{"num_hidden_layers": 8, "hidden_size": 448, "n_experts": 16, "experts_per_token": 2, "d_expert": 272, "d_shared_expert": 0, "hidden_act": "swiglu", "moe_layers": [0, 1, 2, 3, 4, 5, 6, 7], "router_score": "softmax", "normalize_top_k": true, "routed_scale": 1.0, "balance_loss": 0.00296, "balance_bias": false, "router_z_loss": 0.001, "init_std_router": 0.0226, "lr_router": 0.000466, "num_attention_heads": 4, "num_key_value_heads": 4, "head_dim": 64, "vocab_size": 38403, "norm": "rmsnorm", "norm_place": "pre", "norm_eps": 1e-06, "positions": "rope", "rope_theta": 10000.0, "rope_fraction": 1.0, "qk_norm": false, "attn_scale": 0.125, "tie_word_embeddings": false, "parallel_block": false, "init": "normal", "init_std_qkv": 0.0174, "init_std_o": 0.0, "init_std_up": 0.0174, "init_std_down": 0.0, "optimizer": "adamw", "learning_rate": 0.000585, "lr_mult_o": 1.38, "beta1": 0.9, "beta2": 0.99, "lr_head": 0.00747, "warmup_steps": 323, "schedule": "wsd", "decay_fraction": 0.869, "decay_shape": "linear", "final_lr_fraction": 0.05, "batch_tokens": 32768, "max_seq_len": 512, "doc_mask": true, "train_tokens": 338700000, "max_steps": 10337, "dataset": "wikipedia_en"}
Below are experts of layer 5 (counted from 0) of a mixture-of-experts language model. Rows are named router (the router's row for the expert), gate (a neuron's input weights, with its number), up (a neuron's input weights, with its number) and show model dimensions 168-223. Each number is 500 + 40 x the weight over its row's rms, rounded and kept within 0 to 999. Numbers have three digits each.
Before each expert's rows: "mostly gets" lists some tokens that are sent to it at least half of the time. This comes from a sample of Wikipedia text that the model never trained on.

# expert 12
mostly gets: "c", "'\n", "an", " Rovers", "loan", " won"
router:493517461485493563492505484483499545529561463484488458520473439471395494505471448478446454482469489505460486467528506529555544506478410462579466508546479473516581420569
gate0:459461493477504533432468565520465452518470499561546552507538478560487521477526443497483571485541481532539507496425606519546488516550442464577539469541493453588492503516
up0:472479465529545541496499380535473497505546481470593543499521580503515507447539470446551500529542492511549479528466469550503493510464486495494571513512480533468548578489
gate1:425470466482539483517484470517522498490511488492565486466581492479500520461468534506486511528471486540478494479567520421468497547571489482499485504512463502578481525469
up1:466518497508517516509458494451517486550541426558448474469532466504514593598509470479543524478524432501502505521544480580393485463441519527524499475490472550473526605531
gate2:581464556494559379511438420514499504549527525532481411460567499498483507488532494487392485472473573477508501534539463514552549417484533439479549570476515479480454451444
up2:534484454526526474537539549453518527565534511489426473475526477516451504453511443461515460515467511517458473477536515465542530477453526504550531470540450518450475521518
gate3:481519487485531437454468551543467474500522503577541454559538511463519498542514461527626519572499497479563448450520468473513519470573462438507486498479523496482529450549
up3:416514454584478408536520428489536507391470509493502462500472414490543519547497564496534477478401415450428518450545434488444517485549508508481528461485469490466517634473
gate4:538521462513374507492523569530491478511505602494502523429514461559461521511524509531469542527587511480507468522526500521476505467461496513536499449463568508450531464505
up4:517474513468442487468493456468488398495457512526555559603471521488456475511455497465452420528466486498492458450482485540475465521525522426573511492578546504515470524550
gate5:536460456476517521506503440518507484533453534478464493529495561471549504505532447445525504528465531511493526495531444494524508543507498481510463454556533586516520448516
up5:521515567517472477418502493525468484515497518426384437481421444528503552525581493537494405445582466489509492513577433531523489538540490523486544422499521489503453514501
gate6:547481491493435490517421539589469479528499520582442471469570433539506479538500465541531541482570470589525482460502420446476493460521540484495501476551562472523505530521
up6:438506575493520495431473511432532425435506540534515487600490562476492489526505528471497429543453451466466483518494499496521487509553492521493479538465433560476552492564
gate7:471449542487563524527563515417476517501545497509515501498492511517511483422481506514487479483537527448505538475501496480500508475579488550524462522536512474522557560610
up7:471449503529495525515428515506498520501451494437544427482537475487510507493498480582451495539460517513497511509514440455528544472477463454458414488548515508552517571472
gate8:562492538519555560512530445495442521504487504499499479511463486539456541478536494494529532433501432467483498518517520517510550462463465581549488480513456499507561486528
up8:575487462509499467468455550530497431454516523528579449470494460521521464515529504490517471502489517553501494521547529451506440513535497531416461597469513495510512422434
gate9:486510513548532521537504457458449518600487525526563584539445493503496494506568527495495479497428435517523524521540525500483527494458516559480546499460424534437475487568
up9:461489510583535495537509476507475506526486569501680512538541502558546454483516468551465496440544479502506487492517498502440466491484480422502452499499505494535538465526
gate10:420505497447500442438551478453469508477504422518519483596550503486481558514483438489472504489504549558478543516584472493495611543533511540535511503563403521449472504527
up10:436500440538514546472524499512474612426462548595531487496511468445445577470512424530501520508514545545459439514502550495470570562549514473560449516577433482466511508492
gate11:469452489564438510474449562422466506492459505532542516510524529471500492518456404523508486526493415525429480528558535465564466510473498476505469440579533516442513527531
up11:458502477496444537422507521502557456474546401485482541504544454542526449459471505534430536503596469496453487467422519524510452482548512509503441523507488443484552468509
gate12:459471443405477495578481421466480503482507490462483472482519547494478562521488398485523467605499517498410465498557441481473508476477477528504514493469455496467539496517
up12:620502533482429523481537528548517507543588561533571456476491474449488511544472508537498510464548501510476499569469553463505456462521517414512479510422534498540563587544

# expert 11
mostly gets: " what", " since", " next", " From", "It", " known"
router:449563504444431509419471567442482520544519448467494511573475447456471439473526545507507513456485493507470535529498528477476496538546354428591531518499479457564585465561
gate0:441437545520480488439462574474485492559543505544540545536463459534490548543495420521465537517527426438503511502466534546479461495544432476539479465563482455538514530522
up0:481487489465508490525514476520530458468488524433523549463570587499558427436490471538547475459516491537542493540526558570527526533508484430503500544505506548463541536524
gate1:447460446468531504541526497496466480485502465522520553523569488448426459499459522512463470524458478470527511472542581541476451504575466465491476517475420495595478500504
up1:489485522506522528504503500486494481543510500514457454467547481489523551620496481471526526477556455541491513498509502545443483492427511519505490456502510567477506586547
gate2:565502509432567438472452447508570571430502520552492484446560499515505539448515504496381527522471550487505531509454497487467521456489530506471494503509478415505413421485
up2:508516447525506498549575520423513530528477510440488472488553502505420456546502363522539508487489408483471486499473511428507554395440541535524497490497527526407487516526
gate3:494503439470464473407531573528523480489565521611471493528527499477548485471489487534578511576476489485515471425517466508515533452570453414563459437525556510470507460533
up3:458515515565556423501499456520542499454564535522555450496448484473499526483472640526493460537466500430427480431530451434434511525507498467525489476503471533495505525492
gate4:524508507486460501508531542569438481488450539490524557456462511488496474494506478462471527510569499476521459569535525514504520569452509483494513515420552492491501472509
up4:465471540524441487453497451509504478547489508497535515601430490437495434450501524559440436546460443518502411447503454538549466501496524396536551530554474563499488481530
gate5:512528503409516472496538412518430536509483546510395501550474501404573501512480443472539530481439488517500509504474509497519522546541492502577475449485536592508508446468
up5:530497550536505492484519402515485489508542496450456465418481482506469514568567477503492376449569432477493520536537508527524448513533493530560520382573457509495453501491
gate6:452481458474505495506480573580445487522550514530500461514580425537484443473495472553511482504456462583509485460534525506534508466516547536453443424443533479492495511555
up6:418487518525494480451519441426565478489544525530501494528540487502461508459564554495435463519480464499487432488481477520517539541564492499486444497455502556469564472578
gate7:505457509487518531534559530411476518542507469514477554561490506539491541484474545504456476536528516439552535464571441492479509498548503432514453545486443490543520564549
up7:402450466520502490506468488579506507534438468491500461474570461530481496538505522566511534511505528527438535513465515478507550513471483542528522500537568466526495534472
gate8:572482486529532538521439462501447508506576500535502435519456535496450492492518507498594551449544465478549538475481553501544504521422470595537439501560458480509542483581
up8:580493508473515487519493533527454432507556513546533502439457460543543479465527506528485460544501494559556518514563465470517466536528490496435485629491492465511525519516
gate9:525559556520536529550518531424494556536507528495541566524457475483505560538552553507499454540506499505482540493496556509533536543474511493496505514368479511447506566608
up9:511555541475522504523476487498466473511461510527582535535525528538550505428530522510493488490528432513507549522498495487409449507486480458488447533502518452438501487515
gate10:494525540517543500445498530482483506530589472490541484582568519464483521476415447502478562479510581527504559523585450445537561532511489492529500506530431490528471485529
up10:454475484529516528502550383529536592457547537534537488473497436432437576533484404518484515524510552528426492483526515512534547558467515428485465514595456510475517447503
gate11:444508456411469480450478524474509544525516562464519542533512444440466371538498494523432522523461529484439472557533470481517489502474505519529486491605467546447570502482
up11:522472563510508511427560527480566505503476462515490531459513481508504421470426543472463498510539507503488485527479508472523485474541523556476482601461510397507543524529
gate12:477412471400513512524399441515462511435476532505468454475504505513450502462537434542510445548481587487426477578567449468502492507455484489460484457484486507484508528457
up12:570541497536496516541523544472527462571501487527494487485482454482492559555480511508526497519515544443475510504497516499504478442557511388435468523441564439579544539551

# expert 2
mostly gets: " an", " a", "==\n\n", " ==\n\n", " ===\n\n", "===\n\n"
router:493553509504443573439510512480522519568546430465459504516476458478456468489461530558474439457490506542521495457440518476471561476536371502547480459573561413554641491562
gate0:447396478476519525447456543460484474555461539522541525499538504544485513450501472551532542525489473513518493506452500466473482508564422454595505457573493445515543524519
up0:467475504547508542487456400507464503476526518511546511538540541487548486422466464494510501497540547538607471474453478537513499532453468481537557510519526508456568553537
gate1:471508478481486494554489588496536522526560482481542542473556472482472524466454528528514476508514417501498509462572523501454482482590455517489497481554482497604481517534
up1:451487508546484529548516523456490487497497438563542518475520453472506577562493479550475475464513427510506522453481493589433483489467507531488453484555459594486536599542
gate2:567568554460560373489496453473536528533494517481496513482527481537454515510483502499395512515466531504511533546483453484465504490482548471407511520503527497476440383495
up2:541517476532521506570553502440468515544479504515453484487513520521456489521519442541490527490505477489497464482554521453545529452435539502528518505527462489487455492535
gate3:502493499533481467419480562506502500544549523566486441555561490441531515547538506526545497532481499493549452465533494473553454445608448432557492473505529499497537547545
up3:416498535506456438474512503496516440448539566567493434487493536470486522553485503453543517470502495470458481460527444479478508543516478486500479482486457504508523629503
gate4:479567477548478557481484510515489463482484569531515535515487510514479515486532478502456471550597528451508463502532508499474516516471509459517555467467541483524547514551
up4:467469502536376507432489461480514469482479508510542484610471526485459464446519500510445441549465492518473487484442464555501512480553508433545487488554506494502510520526
gate5:458526451510480465500528482543482510519510496499473478478544502438546506491513458513531481489460454529552533469524486505555546539562498470503437445484534522511506482493
up5:510492548501547499470528463517459490525485536458431456466444474493459455557601471510519402477565541474528500487576478515552471555526472493538479446508482571499464532428
gate6:541522504494435498513471527535476467533502497534502469490590483491484493478451466507505437450501430608559469434478473501550494466531523516460462457533484527512517555480
up6:443519557529500459449445452438555480458497487515492504557543527464508458494528550453485461528516476500425450504484449419534549542545498487454509528451495527459541460538
gate7:480441483516565495499534541458519483471529487520491500541440498512525574482482509497514445515543500483536529517541492485441529509564507538541463533550498480535504563575
up7:423457495508526463498445516517444517539459509467502461522574474506535454505533475590459520563495555525488548517477491468452534473470472502520525495563560479526472562510
gate8:555532539460525587560499465486487552539500549521466451530464533584473517491507501529520507465548401490496489551489537497441565441420467592533465475539470485533552459547
up8:517480473545531420517461529529450450429463489566518501477509466528530476520508518460495466472505493470534540501588497457520479542549497515444452563508442448509511483485
gate9:478518547522481574536543494455515500547531543498546583473465448541472543501507526520502466469470444512447516479490497477510536431464511527452517512472456474401488513520
up9:493523545473470518537515529526499512513502490521619555581528510559599540500522498525533515433571460509461485505485507495470465499440481455493463540489545473454517428494
gate10:450516502496513422466514467445463531487501473493515516565577515479495558504481432568447509491497538532503514513540465477498550532528489444516485491513438454473487468502
up10:470567452496459495544517461526499584463527510587568498498493485425450618560477442531543470494537527567409494477520522490510592560476524462523480532448452499479508446482
gate11:511489505530481528505462541491457528528540524556495444540516493502443484509496461572500475470466476482482455567546458436524453477482501515527522461547540475421494498433
up11:540452437560485528432597436497512515458443448477500446476552458551515462498432553471421501464546514493498496501497493502531435524538527482488413560488490430543532478519
gate12:436432480463549473502463465544494546473469475532429489524508539507475522557508492525489502608481509478419506533551419400493470428492469513487564444503484517449553565527
up12:625499479508439428498518497526552466528572527556501465431473485521517540558429507575495466444528524472468496527481514558510513487496531449545468539431529468525531556578

# expert 10
mostly gets: " has", " is", " may", " however", "ib", "ach"
router:472510472538455505471555492494505506529527479392458494523438462586445481506544510537467423462464510556446513426449591473523571487515379499532468496557464496486625452487
gate0:457427499521461529419490576420569467597505492486571571493520464543505490465519471602508534482502474545535521470511588535475466496512443479530468504558441456554494508576
up0:473505529475500527497490447541471479521494514471524521471503518471566457436534496526518528505560547529522451506450505501491495506440476448540492478545525514512559508460
gate1:481478489503522482531510548486525497503530537491517542433564443486473469461463564516492427436530462514435480481570552481502486543557468465487470524477441505590496536503
up1:457486496548535533552497481450473522509517440498505492449519481462503518555492491546502478416481504487457490504522491579449491484460508476500470500490484535468535594542
gate2:602540509448533453491462476537523551492520515533494457435511546485442511462571498476372458479428511517483489627519501507477525419478544505443487484467510476461440433456
up2:515543466525452502576574536468504516599542547502460438501547546496439511573510376535522463472475480481485448511520509381530552477442528594512510453501507505419474501575
gate3:538530471499498435425466545507495480545531520568505483519479479462560514532512498593568489568428417445537443407515512505529445457560472443536447470506525470533538502608
up3:485555441561462399482519478565517466401537530559497439495463511505519526529516523478531513511431429408438521436558496472415500533507497483528402493442439454516544586472
gate4:434507483519458463482523504539508470451487507478494506462460431559470518536525490499436508587556510458548471513471504513477478524463480473512564507463556530486541502509
up4:529465518550444507426438463492482454508510490525483496538416444524459443494548515486454418481499471517482414483475433517491410455511508393516552489493560519575471579536
gate5:499480461438504567530489436502480532568479507523486458499493527474504494496546474438523521504427528526492462488517490480580492550514502480501443443497516562442499448518
up5:529527508534480441447496461544521507536534525476490530461436449520497488541527443508513440491547472456545506487539400552546516575530480485517531408526439493489454531436
gate6:507460463421442439473475516537498484506472450509520534495548424532486527520427508579503487479491444601551537442521516504550532446561524502463437388536509518466514508505
up6:453513533425532499390449508420559462432502490496505470534483495531461511483517559497453479555490494485480508566480462449523499525532507529460465538426450536518556516493
gate7:497452473491613549533525544423517481522571527494487507508453439502573424511472572497522472537474532502562568432520508457451490545566509548523463543543486527512528533512
up7:458479471536486515512393522481488527487463486436523488535514486532498564489501520568394536555478493494500512446538480496514544492462486538509504498515553477514450568515
gate8:566505548565547526545515428499500482528535505462410460477423476523448528434507532539530518460529383440503497501489561493502530445478479587497517457557470486537523511599
up8:547460510470491442518457538523442409451501530579575487492508456533500525507499507466517449498533506496498510494588502461462469556532491518444488567495474500483506487435
gate9:489489527569484547485509463477418545574508540522499520522419508460427461545521547522527472536505424491494554529477495439492574466459518503544512500460463507476513541514
up9:462519487538544527477478548524389476505479551533679482538548445552565539435516506507485480473527468502533518496474486502498471523487483520533483530519494442510555491435
gate10:462531543506479461412526503424473466443523406507518492599549530470500545482442385527420541482545499536453511508544448408451559570542500574539515436516436469490459446526
up10:495498488524519488502537469509502611403550549538552487533523458431452534504470380519524511518526471578444501502510508471419571499470511439513535541530442503499517455539
gate11:489444540467494482489464510449487522529526466499564490504530480435478449564500458501421496473457519490453506517521527466549493512447512552582503493561508544448494538504
up11:526455503519492507397544473488493431490473409510449572430569466500526435484427525512437501475565506477489483512417543505557422483551529558506465544539561426490563466524
gate12:464442491525513454549464447514528588449487485508517404553471547432520466546525493495498487563508501502417459482588467496542475477455496511455528442490505520465502531521
up12:561515534493419491517488486497520475562528495533478539419497451436529521542443488559501486475533470478527520548471550548477442494494511498507436543454516446528535544570

# expert 1
mostly gets: "\",", " on", " called", " including", " them", ",\""
router:503593466455487552451482508505549508528507455485457481476475489516442460542531474466473449527434508524488511451487537480535536511570408555528471466501458444512597495467
gate0:439425533484525501466481530473491459577554457541527568515478478590464547468475471557462594533527442503526506548434514488472440494552435466520519427567486482563506511530
up0:457510492452552527470524443520428437544539482492577558561559578490519473433522489512498492547568459535551486500427540480543442557472473500530527546542515501459541536454
gate1:469476432477490471517527554514479468476526478489558584468543484487472482460488557517552477537513512530454504517570486508453482485553468535479509548480480516576476513532
up1:463519467523555617518544492494495465512515419512468503513560497464489535567523432465503448447511480539490502571547500556401503523498502523514495459480463579483516572535
gate2:528558548449557457547476453527562573522521475493514448451548546451453493452519518506456468552395612480495508522526467465491485439469547505462449525427491528454428491478
up2:477521492558535541565633492466501538568565558518497503498551531521410521561488418530540506477540421540492479479494537448483579478466526508561487457508483493460483475512
gate3:503504520465447464407448549514470471522566486562491464458512485457561477503479498530567494565485474485542473415514481471545447408598457454578492498494535455479532500537
up3:452512490557483426497509482509549451399566524585494476505469513493522515575446580477539546544468450459432542471530461469433493541499500525558474491454427482523508621448
gate4:541508507472440525503555490502492466494486572557458535441497524509473530547559484524497544583581433504520510528540522477409540534485499469519512514428510483510533506509
up4:521449560502482534487500452479475429559555496518469535544404516428466422487494571504437388494493475489521435478506419544495478508538507379552513457568527528506510471520
gate5:520508456502543504487490440511463516524477522504422486507510499493495462499509467469491540480449446492477519496533490539562542509513491457495439420484515570474509456534
up5:528543540529492456442540471516469470574490482479431491457463443569510496505551466505489398487524456476514477523540438502519510549556483523548502405558485486555437497493
gate6:512483514470464488489455518583457499539527510527455488464556388509480506485471460544490498553544428576528490418536492461515469452552521470490449429538473472503485525503
up6:446499499513548487413486496424595425419472512548488502528509520452479507501506547458492471509458455475505467526514466502507522507570514524462426559481455511493537481555
gate7:516448502436543528555527543463483505455558524539470494546493512517496525529467564521520456550452553484526558512581489426398498520547497511568463545513493467518528533553
up7:423475507495473555477380502462450504570437482409479502521505471553553516523501503563468523513485526530487520473482466507511556525482475499464522500576522459521503554455
gate8:564515528511555538502545421479482531522521498442461451551438508503431539506535492528486499466508401508513508526461577527540565460422465582514477448486413502566541488528
up8:549434437564501438518434568552483437455512542542560482476540479533518496502526490485542480473479509502507533518567500445514435514545503516427509564524486490496494506454
gate9:511510501540529467548555470451475535571513510517533623572426483467439483571554479512497513547433471465480555483516514476504507496465505520514565467488460486460488526489
up9:436539512494504460478474507550446471468509557548610505546578503564539511440490501504456527485542505478511518461524514516464452539508485529529471526525528447488523464442
gate10:394500519497505481474503507439455547438530432483474487512579484494507520509461433546439556510434496558479587503568508475505617497545507525475467493518408495552472482498
up10:481496460551543538535550437483515601456505571545576518558510435458477587552452424520453506493495500496415510517527548480539545533483520446454488471545415523479505494486
gate11:450463494448457480418460560495495520555529493505514519510553469454434476546458501560476494514528516486458460545530528462487407521492498546533535527578491538462510484483
up11:487472462469549498438519500483526483470459454471455481427496469553495506447442511510393491530571529443441438507459524490573448462490517496473486556487499397497529485483
gate12:481473483462495524558469460521530488425457483463462480521515452530503545534535428473446454551526518505447491506587485452517472531470481546441527506493393516485509488528
up12:588528458549451503515546486512517526561530479539490530477489454449482505553456535549529456547522508456485499561459550462452522465520506470484441558459517504577563552542

# expert 3
mostly gets: " Best", " Grand", " Big", " Mar", " Pan", " Los"
router:478529449452497553514523507456483550488492451436448533471494502525461424456483505553442470524432572500465539453534540470526523495555374473562510454499485487555568534502
gate0:463443480481473536460434497450469423587478517484495531482500456596427541486495471508498558543497480469533476484433557569433487455552423527550516447522510458546518548514
up0:486435491502552473486519483562519491465553504516502579515549565496516433376543424531561456546595505574561452499487504535492504540500483457535499531532475536452549530518
gate1:437482466411485499519472540490490492476503548487534523456545440477431518504436523582492475490471448526514499511557502472454495505574461470514498523518476521559481502462
up1:475481565537542541532468520469503460559460451504533528476541457509448513541482444527451487490554532478518509567501477517397513435473515488577511514494484527471524595547
gate2:512502544486525423493476496506527485512510530477493469471547526556436495471458450504395528482425520470511552543468419539461539432498531435497462561518515494443408446501
up2:502512452535548492558537473476438579564536525466475468498552531549422506516548403513547507463471451558541490499488477459509536442454515575468531459511423488496503500528
gate3:497531419497517419434486555498498496495530518581498482488544457445557468484547482528580466556482509485512449466519464491563487444602460417529415485493562503552537437549
up3:404509434555482409486519485495522461463560557525538456451504436455494510494522531446557446508441483434444493444555512502511483506559502482491459466496429494494515532476
gate4:485543477489459581509459495554502480519481577505474559468471490518526574481507460570496499555506482456524449536527538544461497533458513534523479435509524567472519503492
up4:476506514525428492427433444464516483468448514534578522574429461522469477495451531552437435591443439485531447468486466492555494545551525400473472554583506530519457500443
gate5:488499460524489517500483445534495503508482518461471468460471494507559491519503420466540551500454520498486499419533459512550510535510506510561471499501508546495476454499
up5:534483506552432446466527446472469535522540470482425480417491462497491468522562494538449458428542422464510523507493433521515504543527480488553558397554458504544457531439
gate6:490479488437450455467458548583448491478475528530475468510521425501532489526414462535523462472481435580550504434516492447466506479538534477515456416495462486437498556505
up6:450499522469527482454516486410547472506539522489522505596543484430483504488559550477538401531478487490490458555471424481534503487559496506436431517489482523516517509527
gate7:512481504484571462495527526435498489511571503507498527534505503513491473463505534501492478530545522471564549484521497480438499527596499456505470521521494484510536557589
up7:471497515523471509471447507487477514476451484449473477540526440505490475523502546549435520501483571505506493486505469511557525489462467482428475521521566481502494518452
gate8:531457538483541510548504399454468534521502497499449423468450480542410507458488518436571539438482407442534488540492493533547543512466460604506496512573450476556577442557
up8:506430472526496414518462568569462419485494534528533481465499446512519506539546490504497478536552483513524508500605487487507431518544490479421490603507488497529496493462
gate9:457518487569485512579490464485486597566460554526561506562443471475426491539512493505495489563506507546461495520505508460527487476454534517440507490434415484434473523520
up9:471512523506516503562486504518437460488490491541651500558537492500545551480509476547469543424542484516503512461496454530448463525478483515468421519492532491460525458478
gate10:436588524543465474436502507491497482497506423496488520561536506463498482463483481529439501470490526551423486526603485490496571516577484504520555467525425502471502521542
up10:479515447543531539547554499453526600411545464593512503549511496437467572552483435489495489509478469515460488459513506489436579558511522463505459494491408496431497555501
gate11:470496531472436570411449483451480496512526537471515521541498470464479517513528476502478451537490513514425431533558541466569507519471509486506486476530492560435519519537
up11:514497467530463515465561504498502526497512509477463503484570474585531509462468550458428445534584476499441522482467457486546489451534533548543446547441505415538527466490
gate12:427401508463474514511422426496496545493509509447469468481540539561501524524505410467501444551508484463424517535578458466547456472482486544470521471472452520495521517470
up12:576466510506447527514525502515515463608541527537515573426464493448498538554469515502529461469511522495528493529469552509476506473512507424538415536429530453586552556512

# expert 6
mostly gets: " and", " its", " school", " land", " their", " military"
router:490544478468526494539523561455532555489563416504460522524460488473476459467497448524492436484443543538476552532526493510491498540571384439517426464530503450581622492554
gate0:435463475472561552422464536472492494478506507559523488509480497557451566483473478524554577480443475485530472469452543503435468489556442462525544405567503465533479512488
up0:500481476495535529558497456523452453446526508512547529520585554492550546435422439505527501494494495513559513494473479518545470557445477414561508518528519542492517491532
gate1:474487474464513472510494516519486533454534469500489508477556396456463500496471533456487476528463469525520487487588528521484467531551467431452480516493479495636497491504
up1:544470487557524518483478553499542447531532446545472510512510449497480543589500574485464494504483483505512463530482473594458424528495498490464463471531505513494539583544
gate2:553492555514531444500476463500551560471518479525496407483525545510454488447553479501432484505446511483501499583498437460476522485511535490458484523415519474435443420465
up2:527507462586538515545539489474503531548517535468547446473517498526468505534468421458514528460464426483526517477477513439491509470457524540564512473568497490433521481557
gate3:545498462490492415480521535509501473511534470569468487488503493469556516518526530500578515579491464475564499464537548503583466478565458406525454410483568465523520484583
up3:453506471512472376464531477508523501422508492514514463495493482455512511528509553489564516528444489421445524467552476503529457567520487463444466507495447445491528503451
gate4:528519506520484480534517516538485464462483576495507533453490453460477535474506455517501522548527505462539448494523518535490480561454504442528500456428524481499500486502
up4:497474523519419506455552502509513481523482473478553502568458487464495398502524505473438483551508478478522477466475456483515443508546508419541499489548553513527498517507
gate5:514530475430525537513450508514452538496444487525466512484456495440545520499488461486459560502495459529486493492471458553564587539525508469478456463526521581485463494489
up5:496506565529473448448550446516463540523576536448430451428494468507471513530591474520524415464545466476488502522512458505539506488584484495534480412555481512555455541505
gate6:469459531438487461533510530559466478509543557536497460483525410496487467510470449572501475435485497629525499394497498492428483474530532494483424445555511526501503541498
up6:469511513492560471442515445445578484498530508506518559529472471507480527558570511483381431522520473466510474533456457484487489499564504525450391523474445520458539502548
gate7:475493512450555457530530554431520475455480513542454504569496452503481499480498543506467487543499526531559536450538529474461479525567500498508440540537492488520544514571
up7:484509511554462522508419537506467507559540479471497509493492467513529516534515529600467551502478506504507511508537493482501579490490475480510520529535565492586463546476
gate8:531481501539502455569531459492428526506533501526499407575451531482428554497487521504564522470528438488553424515529553553475523517452477576507469485562435479518547488500
up8:529492475541492428510440536509485473452549549558544482486494454516517468479510463462496471540537473525513498515543521461536456546531495533450492602536475466461519493446
gate9:510484530529527516568531501464482526555519502480524587506411488443458459542496522500503461556513417510470533458550472513458546505468511546468534496491432548477492516524
up9:507566528491521546535521497548469494478528507572601560540482529512580463495575472506488513471494476536507534484486484511476451511477477439473514502485509456477545476469
gate10:437535528502533457483528508410450532506510395533526513578559504480415532478458407522500503498496554577492561532551446444475567495558488492486513517548461537488470483522
up10:508536443511476488539562446542495602415522576547522458528491445472472578540491442466490506503503543527414520477522480489468544528508514430509457471541413504455510485484
gate11:469474481480468483431445504476493502509463526492564505547504504477457468496454447573495508509535430536487439540482488463517447516476512576516482469554498512500523505504
up11:500473431443505508435591496482476512459488422481518530498567461519481491438408490521421497475575478527460461491468545486513475501542524573551440517523493466511546515523
gate12:494454456461518457540478501510480552434522507541460412526561492532493493549525466490469433587479480501434531555561459442491475507489488458451552450473489494497527573522
up12:563486534505396491424492511475516519506519493503501548534506438525512517591469511517462507468540525476487522556460506526556490464532514390513456545434632481600557528546

# expert 13
mostly gets: " by", "°N", "=", ".\"\n\n", " teams", "-old"
router:506510451511466550476512514461584540487463508478490526531483443471421499496403578518515498420449544491431493435509524528505530516554360508519438491526496442531591510523
gate0:431427504466474584443450577511496435602491503501516588504500470582456545484497485533449550522500472487507478501428560531457522495519447515540517425524501474511516525506
up0:498507485509527499489454446540495447507488502492564542529554534489473450431503491518532528525514531508532547548465521532491526498495483399527486524519482546484571554553
gate1:492466444469557395519517518517422455499449529477567528460571421461457501512463539479537435505456468489469489460619515470472500524585468479513491591532448536503485484513
up1:440490483534596536536482526488456401564552499525512510453572472505485523549523475510542499520550442537518466523462489536404463449459498512469499539513474548470525555558
gate2:555479549469491447521500411480534558495465515467519486506573518546493555449502488495425514510424498475548517538483466508450510439499541445421491566497474453517441488501
up2:501502447520526482514506488505495524547593551495526483474487462462502455532503387481575449571486485503484485532523486433534567442437534536549504484501481533422481463525
gate3:553549442530511458404509544507519523528567469569502440511558534456577474518528464521560455538453469533572469442465524466520462452596461411498461455453531502542515469568
up3:442552475567475454491500493497530472412569509516575432487483513475553551489481494525552461494457446496443508466505459469474487508512510502457470482502447510505510573481
gate4:521499561513440482497549500553522491502507533496477585497503495519449516520531513509483499546599471460482475520475525461402525487448512538506469456463544543520518485529
up4:515459497543472455456541446521546486534484462534541518514464541496488415480487577490486406496465452486528412495429430470479487477512524430519491465573520519554432481529
gate5:515498413491531506539481469536442516516414509458472491506469488428537473515518444512507442549464518493503479505502490559557564544547489481515497445523571537484500494537
up5:523515528533500464438555467500501480563554596481494448418477529571502566578517450555493455445474492512521447467537446475516516547515480505555457411605463521513454523460
gate6:506463520458473511516510529611451487507477532527453479489576487593513532565476487503541465445491376555584495508488505466487522471504529450502398395580473526458502507540
up6:459490499503515493397450433409574482456529499518494537533565459487515453501513539501484451542510479475503467486467455487521570497503501520411478535519459540531537512525
gate7:452438499480531543499490566499473457505535499504514498539476472546481579485462546499416499533508580462557539474587473466470514524586497553516466524536484493526530520544
up7:461469498537454498467412473466459555480426498452468434580557450500490498549506520584441528505485510536504502537519417499547584491480472497481508518537579509549497554454
gate8:529510528499552553488523415514495533530492522485484447535441500491459531588497520528548562486527411499543497442544569472527542472492460585524463461636414525504556473509
up8:549417530468515495460459562566490453458540503527583530465534459559507517477497495493483465495541500495526556515543465481489457574543499495426508527485488447536470486427
gate9:498500533527519518517486439446475512539579567485534531545424464473470491536547530458534512479443523550464476490549514471516562490492519574478539487476445526435481508437
up9:489536479505509535527478523555427506490512514522642531549524538534562508425516428511504537483521483477505520486479508508447491481479486524463446506496516468472514453468
gate10:484518548456458448481553505483481487466526408498516459549547514491508496524494411548466550482498498495449520482596466433512575538521489497508501496520451476468501507503
up10:501524474527493478565557477485522610444572505543528530539526478449459539515484425453536493544508497557458513594499481508476548501472523497499447489504462467424502444496
gate11:507470528504459495510458483443540514558480515532499498567494522447467503527444445584501512461490527551424403481546503460519455506476509543547527474553523537431497557440
up11:500471454499493523461538451511518483472471498521493542503513439518521474517373551471365490525572472418469489484496505464528485509564528523463464555548530412486546446446
gate12:471468490452499486519478424551459530427506502535421457502498479472498483492512444532507474503514461503443460571532468444487466469484464479456511459513503475486537510486
up12:551498494544462499505537519510568514546488507556523472494481435449479547536460497589504457461485484478542429549493526534482474498522503472458473518457509470545588574501